From a checkpoint of a small mixture-of-experts model trained on Wikipedia.
Size: 12 layers, width 192, vocabulary 32000, 73.4M parameters.
Training: a variant of Muon for the experts, 340M tokens, 10376 steps.
Below are experts of layer 8 (counted from 0) of a mixture-of-experts language model. Rows are named router (the router's row for the expert), gate (a neuron's input weights, with its number), up (a neuron's input weights, with its number) and show model dimensions 0-191. Each number is 128 + 24 x the weight over its row's rms, rounded and kept within 0 to 255. Numbers have three digits each.
Before each expert's rows: a language model's description of what the expert responds to. This comes from a sample of Wikipedia text that the model never trained on.

# expert 41
It responds to: Words inside titles. Words inside song, book and album titles or species names, such as to (Heaven to a Tortured Mind), Put, Know, Tale, plus often to and of.
router:095103134174122165115122144122143125148082101149101150134149151105116157158151147127143119131130116170158155166116147115151137136150154178165164121140067106113088127125115098107129099142142119154146141101141119118159129093134162123135100160107122154118141089138121101103175139103123133126110153149136137115164166116126131107114153141158116168092106115141115164109093100119111097093161127134154129121175123146131130162122158125143172110124156146126121122155165159137109167120144110124134115108092187136115124107147132126083084068111146176161092138149101123156099083103139139126
gate0:152104121136136112095158177147122130134133125133102158112167181132114100119141130153132108102130117164124088120130094153114176163178116121112150175112109175167125141076092098134121130133136149128098155127151106125130112160181160148127124133105103154123171154125137125131162141117133107127113128125114100131118110116133152134131151123150095132106098147105115143182130154122125172078150132131092134129105124107097156098096111129074127083186128145083118138128133115117085142109157140134160111079100107133135156149118121120127165168108138167106117172097137122104095090143130142161
up0:098115125098118173156143170130138129119090153169141129128107128148137099146115123129096157137145130130096099111108138094111113111110102149126135123147168094127145117165111101104125130114158085146156108131133165105149119104112129137100160122120132089149160109159130119109086124130088183138146144150127105115110133109103085135101106134161138130145142137175154183123131088125170109151133168112116124140173137165176094159109131128165119159070128141128161100138158150139148148133058090120093129131104150128126125115081161157081125076116113139169107123151108113139131158127122113126
gate1:137139162175159123149117159125125086099083138172112137149177125122106096110098154115116090137106151111128123100165140144143121135134116126086126119116122147130127138151091094141138146154128160094138123108163053162114135151088139131135094057102149112133148068122128136131130138115120086146123149128198123130134107120175101152161136156115156137080123138121102129139169145148140101107154141119125127126121107096146132115134143133135107144132137140121100121119089080141094142155127139119079121138110150085121138108127135101168119132129122169089140120114136078101119113162183121142
up1:151095124145092124178161153127127155101084102150135144128159111145164110105151070086085126089103124146151138077145115129127119108123116115147146085149129141164108137145118144108084129138100148130075148111154105160119157132074152127148150118171095112152171133118135171130129164122127141160114133113076146144143115160144137139129116142095137153083145128113094086138140166131131146094136134142129151102150109109147139097127132116104106123111106128088139092138093125140125163117113092134143161119081139086158094149168134104130104150128099133141110123099106119119149087145155090160
gate2:110152090179137117145101146117139115152110121172091140130095112158136123083106107126121152123101161136119154158145161146118123128112143108141145077145117112127089103116169148117142133107170122093144140086142139128138138088163103145124143156104122120083157130126139169138107129131148100136102109126134151141135116174120142061125104142136130124062153131133161136121135154113124128150098100153165127139115105178090088144090144125153122134134161139132137109179155112156154122117092145120106166134132143114142081148137106159173154143092131118163122185117134121087108078090131140113
up2:118140117182143120116099139141132123147106108184095139125129107143132127093119102105133142127087136139137148158129115158120131127088132125143158091162116124182103110116166121107130114122132128102139101093143098145107122101165133150124156151134139111116168148147143146173099114135133091154092146162136135125140102166120132101106119130137118134108163130166138143127143135130176151142095141158173148169130096158079079150080167141140098115141185126125114112164152096153129141114122133137119156117146182075133093133099137148153142130101122092178126177127115116081131074104131136125
gate3:098106149116147137107115115099116133110122109140105113073094140125119114126199121144130071087126128082146128145132101120157120159109160140160138125084106093148067161101126157077154116108111126121167143138145117129129136136122106162077179154124119134187116124134104092158108160076103137141090131151131136095136162121144122117145119172113128139101130109139133119130119115095106108133147144127114173142136175131122165122132123090126119112144113139095142128159137159139114148092145116104131110153145126131121146165125146116120116101090095116182159182123123104130145168089153123105
up3:174120114105113108173153124169124121145120144128082101167153143107122124124101138126141170149126124143087100124113135100111126176167120117153105111123178145127158122153108121133067133138138143127094109141095138131116120122107182114148096129127095135118116116122139154169141152141152125148161172097100139115106107094127138121141138102151139135127169122119098115130122142164179141120103077122128150145109111094171114140181122139102148152078110139141161152111068112138163159134141110173083148139115115152174102112136111116135133153159109118130114080109159146126131068156135144134
gate4:122102076167113112146120120130134132171084152116111101141149129161105132135107141131078127132111153102152114121098140140181103159152127130127135130101130138147070139157151145119149129137134161106132092126146113125122156150138138123138115111107122109112146108161160153107107127079127133112137122146110098138122092087133129096104118103153148104111117121132143158119091143091167102157108128165168165158113107118107133156157112155132104114151116102131183139112109155083134162155138132113097136134165121139109158117154159104099096115129132161135140152167125178160065097175122192093
up4:134124047157126116139133127122117137153090165105134127135132144123108130157139098131096131089083132134117126129103105188154104133136110135096117148146126136160098149140169129167150142167091170111128119129139132147143160142129115130154103124101128106134137112193133143142137134091140144103136124161109113128097089097153136120134119119161137139103115100131144157108101107111180099120147130203175173152143132131121110133151084152132128125130077118110172146098125149081129162151094108097102112145136135129103155107117139097123109112127163136112148112156107160123083104161121179118
gate5:126118154117104155130122149112127090127142092141130183177109147116156185135170127104136149115158151130137139103121119082117182146120126149127141188154095127120102142100108105117147164107144115106114133119136076131115075195103167159118130148103108105115150130132113112116116135099162127114147125121119135113127134137138144134137162128111110157123141154144153140134188110106163131152097106133125109082089098159146128137151094092104120087139080173157138120113134124151150138130113137172127158126121148177140109134122170158127120135106116121142154142134098091171073118121112091123
up5:105139129112126102156149107122133183131107169140113073101142105190125082110100104112118089145105117129136122140129145154144066109130127101147111085115140112104133146165172158149131119142096145133156157117173128103131136106152095125134112114141149157161135097137108150107156125133102108138111176115140149152130119125124111169155116149149140125118126098133120086122080151138133116130151127091123156155160127123090114109107159161126144144141145107111133129154111105113115108136106106039185084128124119077097111079115127116127152159133145143121128125110145140113164138144162176122
gate6:139129134163112144134098104120075127091141074113115126123076128133126091148145143170129108071134125172125179144114173121095128114120128143135149102086125132123111143131170095195132125136106130129134141188181128149125079109099181128132145105169147138106147124111109122128170113136125163115109151120099142131162139130128160130103110115131143130108116117135130150151094128106110126135139144111169103128139094125142157143123090114107142137156097127104157064190156122120099195118138125169114113095130134139098138145155137117117105143126126150148139156126123111114136090086142128137
up6:131201100150135120117106136115125145095148131138126152134121143126145125080108158159136105098120112125124105111146125133122145121123154126120153125133142128124125159124170123112129152124121126125115168144163131124094109107122149121135157097178168138120134120090158104132152102162128109096122167135087170141096127070121128116137116102125167117087110130117144138195107089133106106133179143112164113124138105139128114120063131133143122129167122108147108121184149175103113166138132122208098139103102126087122159097182145124121112163124147143117104100128129125137130118095097172157
gate7:098125161123140106136114127150127140141061082167122179134129190064157124125134121115095145119181111161119112134096112117136139119116149127164113126095136095150134111098149137122151151204150119127143130143135181154151158131110126107109107143172161122125128122133107173106134099061145159095133122109137147106097121180105138104146097158130133111104098099156118126156112125085148129120128133120106121116112120149136129147131079168128127125130179126125126126130110145114118107095144189147148137121134103143161088125105092132131144162112109152104104121158136120149132117149111092139
up7:151160111136106124105122143085102118134166125156150098146154086175101151146125122147160118145106125116126138137162131106130151152113127126098126128166134130135167138138116144139117122052146141119100144130143106115119129133135119132150107136087103162130116130106114116174165143145125095130164156115114159151162127102140155136067131083125093123114142123108121145102153134146094129148163119106160112118172143104122141128099141081133110158171096106146161127130111114141096120173104096123125106123146120074074130131132150094169084119169160084181113161095138138121101131109167165131
gate8:150088088117135174111125131122125200148117103169112154150161117134159167147112129152105122101134152109107106125095125154128122103136117132122108123145147142140106117115116133131093151110120143136134121104103145133145146088127118123094154120116121171107098106102091173136089078149124135105143136178158113138114147107152157141138112145135101111120094122152192162132086097148095154148151170120126152108179119126132072163108123106112127123124171113115099118144144128149161150150118142107134087135135100208112115127143113103100117135117085115141101153119086134070146140112126121136
up8:130140152123131159132118133115113096114107146069104141170112151164127145127143124105122111161132144113143129158110146114102146086119129146091125118172115063145130150130158131176100133091119135143144151116105146116123105135112112098094129149068104134157086089105107094112060146140145126142137170158143143107118100110127169126133136154125104137100154114133131084108161140146118097106129137124098096176127157105139087120130098099165122166065101107155112143125133148146106110161142141110172113123111127111117142132153116140115142168068134070107112107149101096133132116134127106139
gate9:121134165124118119105071107103164107157089135129129145147140138084128140039205110135108118125122103141107117123113156156141162111134123129150111147150148133118151153124130126108145177157119100128154155121109074132119150138147151147134138128120101136117134139135097113124136103151114128180107179135111123103129157094097151112133085133123119183177098151130121120153117109123090110135132145117121121129175103133097127148118135157131119079102183065103144152168146148136130116088145122118132079100139123177120129107120086130136102083125135126129154120109095131134142139131109126144
up9:151115091111144120146138158174087123165151120112156119133177142104096157164100175113126111131095131085150151132101088132089129125128164125130145126113098126114108131093119143172127106119137122120083100166120118097133120117093077124125112126117120127153134094135078147110137154133124120148137094139156124125143113142139106126137160153105087083093113109131112133136092134117139108124142137122146152125067093100131077098188107101125155122169106156150102111106171115123130101118120101132136149127133125071119150125154112110139171189173153109133127140127136124097139113099153116078
gate10:132140102118123187149106108149141146170104108132141122118148164109126130158093111139100084155112076103098098148166177135149111124149116146130145129108103125152102099146100184129145140158129153133110130137167110145100163105154148140133154123141119128132143146093092123123115089151082118146129096138114136144172109161153146121131162131111163126134123126123152150116148195105139137137123126093129114132154128094096138107123146143145143141221141124117166116132131107133139112121127121148170141132096152106146154146135128098089090146097083104120175143157122137121115135082140069110
up10:141137151116115130111139134109134125127122098105119118158106089141116138089125117150146184115144161123182172095137078144103116124089141135127082139128141126118105149120113119132155101141161110145138170111108159150157116178112101155154100122114114121142134128141136147116158166132168144110135139100168169118096170101099113114096112149132088132149128105097124103158151054149137103159125148119087163116108116101128172180102153096127114140080119166091119152101119133116138134135133106118121085148114122127086116146112117116152169119160163148144087112115144106115114146149127182108
gate11:085103159134144128099160113143169115124115086115089113132136085099118136116140116101141116123085138160127174109114095145108117102111103155143139141132120114119141105159144102108151159149133103139141123173108121140108152118125125154130148124124155119106143089097142107135129161117139153134101122125109162099170144127126103128107120108124117215123188123152159168108116157077118164178134120146107106183139188117104117154132096164102138115143054092095109147180130138090121142108129108120100134083130139172154104135115142119137121099146121148133150125138131109137122102131123127117
up11:173140147084124114162097136119132160139166141097141147132133177155116088150131106176126141138126136131141110106139137109124129174113133150146134118128124158106119142141142169114113087168120132113121103109144124105156056131101138110115122161137141136119108149176121114147105118123075102126149124129134089151093108157134139142151141170149133049091137159100141122150123105173176141162117147107144129107126105123135102105136111170172141137082144136126143139085135101198169131102104122109153114113128156133111168145095109126115147147152097127139092137124136139096106153142161144148
gate12:091149109120125137114104114146094084125127126141162143136113111176095134091122130135132117116075142135132128180092120114131130118136154161129146155157104105129162112147132140125167130142153110120111106060122143147118080197161161158073143126118140151150165170112132149136113083085141107093143107138159134143150130100134126111104123113128118152149123095125135150114133121125135120123102120140161069090147109110125141173146113139119146124182150164120128161097079149153167123163160102136116156147147090156123126125118178088156149109165124148168116142113133135148151137127121148149
up12:101062172149143143096132141129163099161136136124115154170121136106130144166108102113127152144167104160134120104130094152134130103158122122123083163106142129117136136098083153118138115163143125119146115160145102124136116128098132113076120144145148119130144132101096137175128099176130124133155114146122160101143136092090155146090121113121142150146129132145184136145118143107097166131131072099176123120110154143085110156143122180146123131145114132184169118136135124131140110129148103153097151131128117163084124100114171142106096161164137143162140154099105153120157103177152124113
gate13:125141125164142132107136147081172172142122132128140139126119176089167154194115121134083130125095124136175127154160103115115129129145127120117181106126106112114103193082125122150138129140114148111135143094121112170123158115114132082131161117124102136132137135130115133117132148122142097157124110136085151109113144112115147121109143100186100149091112154116121091092168164096132107129139114132180123104178149131129116134129106137164174094137142092135201143101149125160116116180135129116128109074120149165122158155131111118147133113146148117112118113122140106091141143150144137111
up13:127078133136141171134150148090086131105114160085143133104088156090145131188122093134090158104105119111107172195120151134121108118094142107132133119118118124140130161108150115116135172136181107122099141097103190149110098084128145062139141160119094126136148119126147137091117131088138109131144127137132125106121132141109144125146117102138081121092063157118149136130142130130142139153123125111133164120141124129151129117128145068127124126161184109146139131100136132148076161112117109132118110059086135118156163145148119127108118115141139116128084109137134143123126132118145147126
gate14:135158133139106157120141120119085195156155126090090121105136113114099122110125131106134148174112097091126126154111135135117126163172130141117141115111135122167150177147122078139162153100143137121148136171096123072162104139112127066141114130139118092094071124119158125112110110148118164155143112136119125130154115145141111125128152122167149182108133098150117132100122064083143101116133139113145125144119120060106145147087154126079116152110127118138135100100157145160149133113121155133122124120097118131191112115135117084115110134084129132135157137103127140112135125121155102157
up14:118105136151134079147147135149156084099112108179133135166130153158173173126171149163112118095159100131143112117122130141140109099136110105149124113113106127115137092103134147093098095140152121133121108074148124149105138115142148188133125146103111155158148150135156126169172167098111105085123141136129141098115149151106144109142103134098112096147126145109154138159124190144108143134139102145114124139153129179127092114170127156133132128136110162103110147148115090077147104139112125122142111113157117107076144146125115203132140124159150162137072128132139134156121111134099131105
gate15:140123135094130112154137120105123127160119116150160159138103106089139142116115138083126134112142143181142144174136110126128128139119079136158128146170140181098046145102139144117079091141129154156104141084145131133142110116113132104115081131159124139141118130135141161095156130119153108118130138144173120183127101115157129107127127146117124114115115105124084125106149139140092159074072121112144141123148140131104134139084155134130127097082094176151130116105140139163124132164153128113148124154152165122133121130093118155124075136173147113129137165105119112175110073135110128107
up15:108121129154100150085124142155161111115114116118124108125145146152108139165136133164131108145125099101120152103164105137106144136129194115106129123099123095168123109143099138098179149115146077085128135156126126109113166105146139145107181114121127111126133153147086106176137162138086118125076118104130171125136162098100122086135101109123096127121098163108150149131128097130149101148165127152113125079102130132167136073183092114135144143150162100116120147119126124078099151124115149151124131096079131122101114148129094133122169092103111153125151112118115156102124168110120140113
gate16:165095162153131109173138103142130161112144161134103126165119137100141144146128117059143144143158149161110122146132170152121166164114109119122100130122148159116113102124175151100133121168149108113139133124124077108180105126156155130120124151123117105140117120151159120138130117116155094164149160135138142121140125124101161099177132143157107119111121127193169132131136161096143093143138108147125133092138143132133087118156122136119147157140129098108117126093165096101117143106096150119106134139122119160125142133099135139192143071118183145124111127127130173157094157130165185101
up16:126133123142122097099113116157121128129114156136132123121128146099079094118155148129147115167136147113167128097150108125127095113115088184132135144101115153126131102114146102154153100092157140131116087122083151103150110100104146137109128115135073099121099097126165151111149115121093147143118093113154088129101141089143140143129159134080156131158161082092095108129110093128110169113096102125130140180164119122107167082140116135086137101132156160151148110123139165147135120121167125116136117110108120114123121121141131119063143185131127125163116156121111127097124086111061118144
gate17:150160091097180168110129148131108147109144178129130158112123121121131128145161145139114151121130107128113131145142111133102107130137146157188126136104123165119156130105141108162117137108116098113171095153136176140110119120116085093126107125150164125106113138113085144110097126129114136135114145114111141140130128128155123076142181110057157138128132131112150159083147130168090138089142101118119121130124109102146146095136169121096134075140126161112178093145176144070175126095113126134082118115122164110131149151155128150089121072158137149145119142117128132124112161146130149111
up17:113150134089108070123130125148118146133137155163122188111153126149127119134120186132152087151091089121104092146099130175138101120138099146133127093137140119136118118156095094124148151129134191088161114119132124117110120145114147169175133125110112105113093132149172140132129098140117135073167159120103100133133096096129156108093140145140160115105119146119129173139128156113174174135127133180122130096108134141086124179167167149136114147126140144112088108134149134115170124144120130131105157118111142115140116103081150088148165124123159126132099137132152136121115088139112095147
gate18:146090127128146101125130110153118119100100151113134133157077116124097130150112119105125129130115104143120129123128121113166160086157142127181153138190149091149086115179165126136137086111129131129099110128154111114141119142105135105111121143128161159131171174106158159096103131119111137134099130091076115123101168166140131127142134103129146131175144173098158108117153139129108113168142126125115161136125126110153164078106129141103120116133141124096086093106116077128131171124162131068097119090128082107099129174142113140084148149131094128117151134154113112119146120140146086135
up18:127086099131162144120118128116165119179120122123128164160108146111170090095135095076115096140143103126130117169133102111149178130133118120134110101126117143101153095128130128132130065135126146158130102140115126110133149132135130149101138181107102094134139095085118160073106117146135138131151127150096128121141136061119126137129124109180154166146132130137104125098116136118121090082128153168126086133099174164188131131124114155114113087181097125132118091099127125157126162111089138113127147106120150133093118157132132071133099155104123118110109101116147127126159167131125125136
gate19:145132089103150134122156106100112139149135098181094105106111137140140106116131138165156109116092140135161099090137126119122110128135158119138119094159137133121168116172135119180125136164135125156112124144148125119083154143127157168123148139141131145118185127120170124105157148107126169113145112129097166123129121114100134072114158147169094115144134148159113175140123100151135091114141102108126129113164111083157154165137113112117164101130089174107162098106117113136167154140136145198122099103123134082108144126136118165072091137117102118137152125160106121103153140158140119117
up19:102124144166118132086172191158121148138134140121146118128144094169135117123127117099107125138120160157110120117130105158173164127118080104116119114111099172154169169094119124105132109080098128119171124112125091115114135091142142125132130104108181138117062131150085153167123114155104121160105147108130082112160089145141126162145117116087119140128117075088146110177154153144117107139172090117111133106097138138090096122148133110132105143127101092125115152155139154114130137137139143156166137128129136138151130121118141094149119129146151132104125139095111105125103101134111062142
gate20:098143145119118112143097116132130129129137135140123148121126096118114120101126152138113122171123138179125114135143083133102088136108164095125135141139183069154187133133106110154137121151158146129107108099145127136111163116096139103119114169141152116091119120169126103124077139181141132178125146084118106117137140119146142136153143136116132141130112131096098153113137121163139128182159108121161115099160159089160153130112108138160158104151131107181141108142124137105147095121110140103195105128109138135109109098105109194094104137089117130185109108120124116148131139141155131075
up20:130107069122128146154125110129143150113105120092135125089124124147129144109134140095118171062153146111152123123099146112157093161127143125102127175130095167081097122092156123106149130129057136141111113169118111140154103109162130127121155073118098135183168120130151159133112149160112116088129134148109122133136138155116111124100129148119132148160117171158158082107142118080103114122131105125119127152124126148108132103127143116101113146095140158134145111132123097173147138140163179164098132126138121115124109156119138074126156137102122176120140155172100109140117116107099177145
gate21:125164119146128141140163138115150139156139125145114125116128125130137143101128143101137126119146075145123108133148102082144134117116078097138103099167102133192138145126074159081111110133133110118088126108163140114158143121135144153083137117135117134126154121124123078069096137149135094157087161113128147137103126123120145108180133143133131171160089110159105095096118134173137095131128127116130203148100116109148086089117164103142143119139076152167155137134093130133130111122118124099113139134133128132165157145126160143095081105106113096105113109119127107112125184126124166148
up21:158108150131116126123156147141134144107114161109098097151108083183085120117127124093111098135160117107061087138133113153159177128160078127129120085092118085140084127105124098120120097115113151108111109120122087150202146151131106154130148119127121114119124124132108148115113123109119091173147220144155135148148161135117116141139136172138115183142112140133114128143116114159140118136132141154104131116128117153097114101121166142127104151130115159100099118146119134159169114132169123106118128150160131091119175115136116141099152131120135137111148105115151093137144159165149131143
gate22:118117140135077143144141136146074160192149136161143126129136173114138118148135121119090135124118120136125092158159133113133083110156091128143124144162186152110105123162113105141105114151135135145131192135072124135116101143118100119112089115100144175157139128093111154160156140134117161128152118108111127089146175122102126093152117124129097151110167107112161126112123072159122100129142133128146110114129070121155116135142180164140124126114072123116089145078134162141133108128155111122109107135099106116133097122107125100129144119126127134153133108121148156104133125068115100089
up22:135132119092124118103099107107155119107075106125099109110128068136087120117159132154146155149152135146129141096151151111086135115105156120094145137072133123143151088146150112138101106113126165123160068138178154158158168167137102126130116124144107087127085138187140134104141148122131116127149144119145127131131099105127083175149152090164147106121113179124125118161124175073105116076083131101117142160123162119123124090131100135117162151120152139083145122134122139129141123160133099120152122138150130102158102103148162124145127138090153138121150126122145095146100131112129117138
gate23:154135103114145103123125189178118127084137106107146132122134141111115090099146182125137139084112131146167095162146157137118156148104100140109111146138145159088114111107132130123154115119119131088094103119138150173131147138145138154078140108152103116097188141133121159128143133109097086188127166129150103133112118103115093144132163123132138168140126141158132132106082136153154120132139124155130162168139081122102149102134158119156150138099103158097138119058139153141121095160136087094104136135121096117088132154166119146131143129137132118138137142096146123099143123146101116077
up23:111119110127108136124116075099153142147114117181142105140144108159118147143127080129116168183149116094099159114117079081098120117194129084115139136126130135090122095160153141129149111159133135146142115117100098081150116127145124095141078161091132136146097164155120125129142123144147158085111072101106139159136135134159118130141111130110128124129130142121143125126134132089093137125111120109130137107102189158158107110118123157109132135128132133143129108186122124143178155100150158109129108114116164190181147121112119115122107152166121121119124089150097161111139161114135116105
gate24:116138129157142122107133109124130092172143100142088154136120110093160104104132117154111138148118146138138164131121150155156142105125131103098129094109129063142101139142108108127101138119113145092071125142107086181103124109126154114106092152098119157125142147165114097084143162144168127103113138125138107169143167138115131110075125096099109108097169156081084135070190141130105149137141172129178110118123154152147117116117122131128126132121154130079158138101097171156145130107128124124117147145112139126141151128100124138127103111135100177112143141158157140138114094130077126117
up24:059143132154124146107105129099071094134121107120146140133108114128140155096125113134099132147150094111118111128102124116162091116149147131177133142121102072119134146129125134144121150125093150087101167127105106154112133142166151107119116119093104146080150146110160121141146123124137101140148143148155129142143131183119116145129156167067155118090136113120116154088135074123122131106139144142156136105150155146158139122130086142101106133132133159096143147123150114088132128148103057138112123094115150140137152124122131059105124093138122144142157117127187116167118091152085159144
gate25:137111125102140116154121093177149116139136123130081106133141120103118178135102098131118107098125103105136116132120117149149074147141173162131128140123122117068095145115099139162097121124153102119120108097133119123150147109149133141147120146092116145095132142126117109134180111093139167112186134123106113117153135102158131117123168134147122112128148123146158146100131050084114155110126123081129126111173111135092124126080126099138129127092095151131119132095213122079137107126150160116107135103092157135107129122165105132143122129123173132119160167142126114125174125125082118142
up25:110162159116082096111110119109122145144111169118172137120111146120119099106146169119171135140126153135106112129137112110135181140129083126136168145112155133151182120125167169105188125113107111147147113089092112146120090170136139122087100138152129112150117143154154138101137114134135102143116121175170143139135130124108143136094132117116098144120105114154107100174161186145151134140082109141115120145089145100142141166161093122139154132154170089088147143153105152122096131123155065143103126126129102148134148125113173120113135140161095137116092113100135132121113142086147149124
gate26:126144170146133120130122129104124123065168157144138119151167118135115122115166150133170107115124143095148125111144165152168130116142108106145162131111121130158087125118109096129146122114095158126122170139099115156096149094114167116116143117070129143148139144117132118108141143173123118119120145112077123145115116118139125109174094137138108127107140170186112112149132084124154136090130115200123132161142136143139129102109124086148143107092131145116149139089128103104100159181186150131145147158075112166146140135100107135137131123122101103115146140155136110154082120174167155122
up26:099168152141152137127130135089141100086128112102144109118121090141149087134143140127148139124078122120117178098169150160161117132129135134132111164137098142137089127102113128129126109090135142111114152105150131122144187069136137103160149137124141118106101116119157111102130150172152142136115129115130075088117119131138118097117128116145156087144133116133106131123160129158123170147118134090129124168124131176195119134098104109149141110141159165072060142107144146119085158149170150130124153128108129150119077129112130103095142125101119135147125121135181114108101093164148154129
gate27:169104151123153118127134150093127121126104173132114131114141104156147139112140133163166153131084126146165184103092100101180112142151123141113122140122115129130121133149092121123116133117110105172130102129116105166115140117106134163169152135122101093161120108131104152139124142111088119127150110148137130104122144152083133124114108102141160139155148116166129116111128139161145123108137163114153104132101155121130181128115095105142132097044105133133105083120127103122121193137191169101089146141129169129139136114120135192186127158139160131143108109126128101114138131155126106168
up27:112158151121098118101091101130093140132169135105143133130115099155082149094110155129119118096115140104113120084124129133051106143118101143113128093144121102104154128113154107139154140162142163110090177130100180121129126157157147096125116100138153138145100143120106117160153123141117114122107109099123122171113124088197143127163125153102104161147117179146126110138126112110138175108119129163131124101115150140103140136138164063103126135139146135118101146081158168182140086127093145143147162135123070129112138143138115129147145127116127129123161121157140112099160108115097139118
gate28:129133133150117140190093142122149156126133103130162162175117147079130136136160132174123132118125142130110155156117103158140123133117126166088143132124106096126141103148152117108126092124109142184138120122179081148101117158140174155114101149122113138129133141127159170131131128148144170103167141129120106116097119119139086157069107104150111161100105147145090120131140199153074147178104116122123144179123121153112157125095115139153145134148082089139122129131114128158144157091090175094105119116133138131133127099118134132144124121117124104149150157134089151162139144163132128115
up28:089110135160152164161154107143161120119152125119203127110110125084155146138147133140129145145184129139136141108098101161172105134152154115080112088170120113113078099150181135130107129133145101150127099093182138144087112134141109154147081125129131107139101129126099166136130128136131172128175115138111118117117139114120093134109138093165132167111105121123113105110116133141129141144116141127148089143140126151107119116104159158122154143128067140129106123126151098142138139135131161075144118137143112172118123142086097133116138129146140123165132185112089147147173107176130105114
gate29:156103191122111194109180116101141152100069121141139113136116115109168122137135140073123124112136111123135131107103120130129133103107156087136090170141129116109134130127124115135119104126131159096153123170147122155096119132126131136174108140114132131101128129069115120126159120146113139106129148138105166167155121104106102156103098150080141138127171146135108127138150161141101114117159113133161174147099093127135100128119118178128140087140086168144117152133130169143057136113150123140140128135123151143143120160093102114159122134119117112137132125112150069099137157139075083134
up29:093133172136116131109117105123098075108106125127121145100133147127163138166115121157126153120109075090126111125108114150117125126117089124075106141143104138099102113165167139143113095101133156126142126164155081136134156141129114171143114081140151105111164116105114130108114131147111143086102161067119089103140150144082082119113121146133146150138117129100122117107123128122091113145135097113140137121108097123188152122109134126126138103170149170140106152092115156136112107112059133076104134194139101098125162138108150123152123136103129125146134161150138138168122143148101117157
gate30:140142128133140185132173133125106149144137100134099114125135143117108138104133158166119100144134140175137114097146138147132164148128103146166101134152124136140119137135149144176132106117123120132110102130133135126168172166190102160128133092102111105139135051116123104099133137096134116090096187136114140133106118179127165085107122143140121105148152125125117104129151133122151137107114108137135108166094120129155151163122114091138141127141099135119160104149106183158114130104151119101115115071117136114135069101156171107096137105122124138151094144111148107104117087095172083145
up30:108111135146118106132105092167161103122143152124157104126141121140077116147124103104161136113144129107149163136092105139177077102126108124094131101124084094117141107121118098073150141141157115122152139147070115122152078098099145142104138137103131175119122186143120143132095141123112135158166082119155133095136139093141090146161143115153138140125138140132141128133108113085106116126154113142152137090118125127091112097118127149110116121111165134152108127141168109108120118162126132114106148195132115144130192136096105122159134141161123148120174127139087117178137176117098144105
gate31:134099128126112172130125123138140132090144149129085198143115104099139105149133106140153099166070126078115141140126095152165139118143192100123110136131112127151117131107163115122138124150142096139108166172138113155092117132133156077186124133153138090116152139125128092071147124171139155136103099111140130142130091148131115132137145141108139154132133133109105138096122150113151113155115105114120116141122141114141140087095167108097108161134100120124088141108161146111185143110142128177161116138124139134098120135092173106163136102101110104162125110108124148110093143158154161093
up31:107105141149126133164124095134157116108176124120111171120148131101121085110124097142137136135101144083079136133135101145133129121140157090163146127134103089140093172093153098139115129145173131129113157172132136177111103118147186066164144140130126101131167146134154108100115148149154163130073132112140138136154084126140107155144159129124135115137130132082128115083115143127136120129136095111151158157122149134121155099102147087124117135147129137138133121112136152135173133126154126186160090160149116160095132137084167118131173126124123113184155125134146139107095123162154163120
gate32:144156186091148134136120132148141147122102078136135106145167159144119137130092160109110146171157124131171129153106160122150143176120142152133132127129108124116145131136063160123128124150118111170099138105155115119095120116104112084146139122102083140104151103115128142129139123151117143184137106155118128105125135095135120110116143127156119083151100109194123119134162122072123108093151126125120132119130127126068128176092144113166132119117144178123122142119114157139133120121151112079111098088136178088176139143161123114116124141126117108164107137101167148148161144103109089114
up32:138156144089146156107114099127099141134088114124101091135121146111149113109112139126116129144131119149151156159148142142131136144132113144124111120111112122125115106132088152117130162144110163153084116139112143109068123134091111082185157089119088089127145131119116164114141109135121128184131128144107118132127107101154106139118141127139136087171110124117156098165170138075118105062150148114133113123151132115101146142105164116161132129121140178149142122099084115157137127119142098141112105122132155140164079127165104092074131165121138140166172163119171155159179144100138121125
gate33:114117108110146177110148112125120120131130165163109121111119153091088104132109125093135116128119171148141135116114128142116142150175085137102126114123120157162109098101166132161165104132124077118140108090145179119161105141111090162117094135118128084113154145141108201114149124121115149134162081103158136106116148097132150093145124132161135077105126136154137122118144119129136128117117131127158105121141149105106094091113140135131101122118136141080115121152099105115149118117089104127093125120101164126137146155131125115067148113161083147176099112114137134109124140044156109118
up33:134139166115181152108100117117181114160139108166129122120133139148080171139094124112129146090110146156152124142166101134169161105140125117110156140153139134120134099130133123107100168139089132129180143069124153141164162126165120145133141143154114120166124097176103161100108101110186091140123117163149142136117139124158144094148126115128130117122148108128157100101121114085119098090088094154154092147108115139113099133146129143112110062135143109111132124144106172120172120149102140125124136138114148090077136141146141114085146114112124121142108111096127118089141107099154110103
gate34:146123152141140165148143134105127114168141129147107132138145133080087140162119132107147113153131113121154106155104136141106095142096157135121106170104120118120094130118166092159111105112117093170149137121141117168090129095123102116150109148152127138148112087158100129186178183144110135106174119161144130132199144146129144106132140127120123167132121121136118122124111123137117147127122097144128122138145137153070120136154111104142128106167117079164099100137184190157082132114142125127147130122116123118088141140119155106121133109131105145159175160123123091144142054122145117127
up34:139122129096138116159106184136136142147119164120153115121157147127137101166136106080112129120132142100102128139138140103101116147098148104172116152082142063090109102140131139171097139133139078141142100131116105143104127115116110134091144084166156131141081140126125134174145140136132155121182136149142130128152131141135188112105098154081123123123134138144104147175132110134156157125110075182122105140082117135121121100113146091111106137119126130145156107088120121128114152131109121097152132135162127098123125115150118145130165159083143094154126166099178107102101093163155128134
gate35:136158103146084124117156108137141131080109112110115135115108119150103179134101139138130148126137139116144103106149131151095119139116146148103126083152123161172118104122088120070168113106102094114112070148131110131137084115129111110178135120181149159139133116120152132123112150105139111091128126104145157136140060125163128146125102112135128088124082153141106126141127108112122078170163123116090138120130119115130128156107122096135163158168159106100082131134122132106088114107115098129092141117110073117158112133191146151103144103151171118126084099137088137125127129140111120126
up35:143191111139093107151099117131119140100179147165167130103110095135110139089096127093129134137147128131124137072159122098163157147153126120131132133138109119114130120134127136138142113129161163102140114105129136101139136132140123121169122129106139128105124159208125146105154086134094083122127137117153141143109162084128146084127154110145155107148189147177084152175134123129112128120085145110106105151132090114126091171168116123117101135097060101153123122132106125112131117129117144126075118162125135143136143114122125137150088101154140090140130102101159101129147154148152159122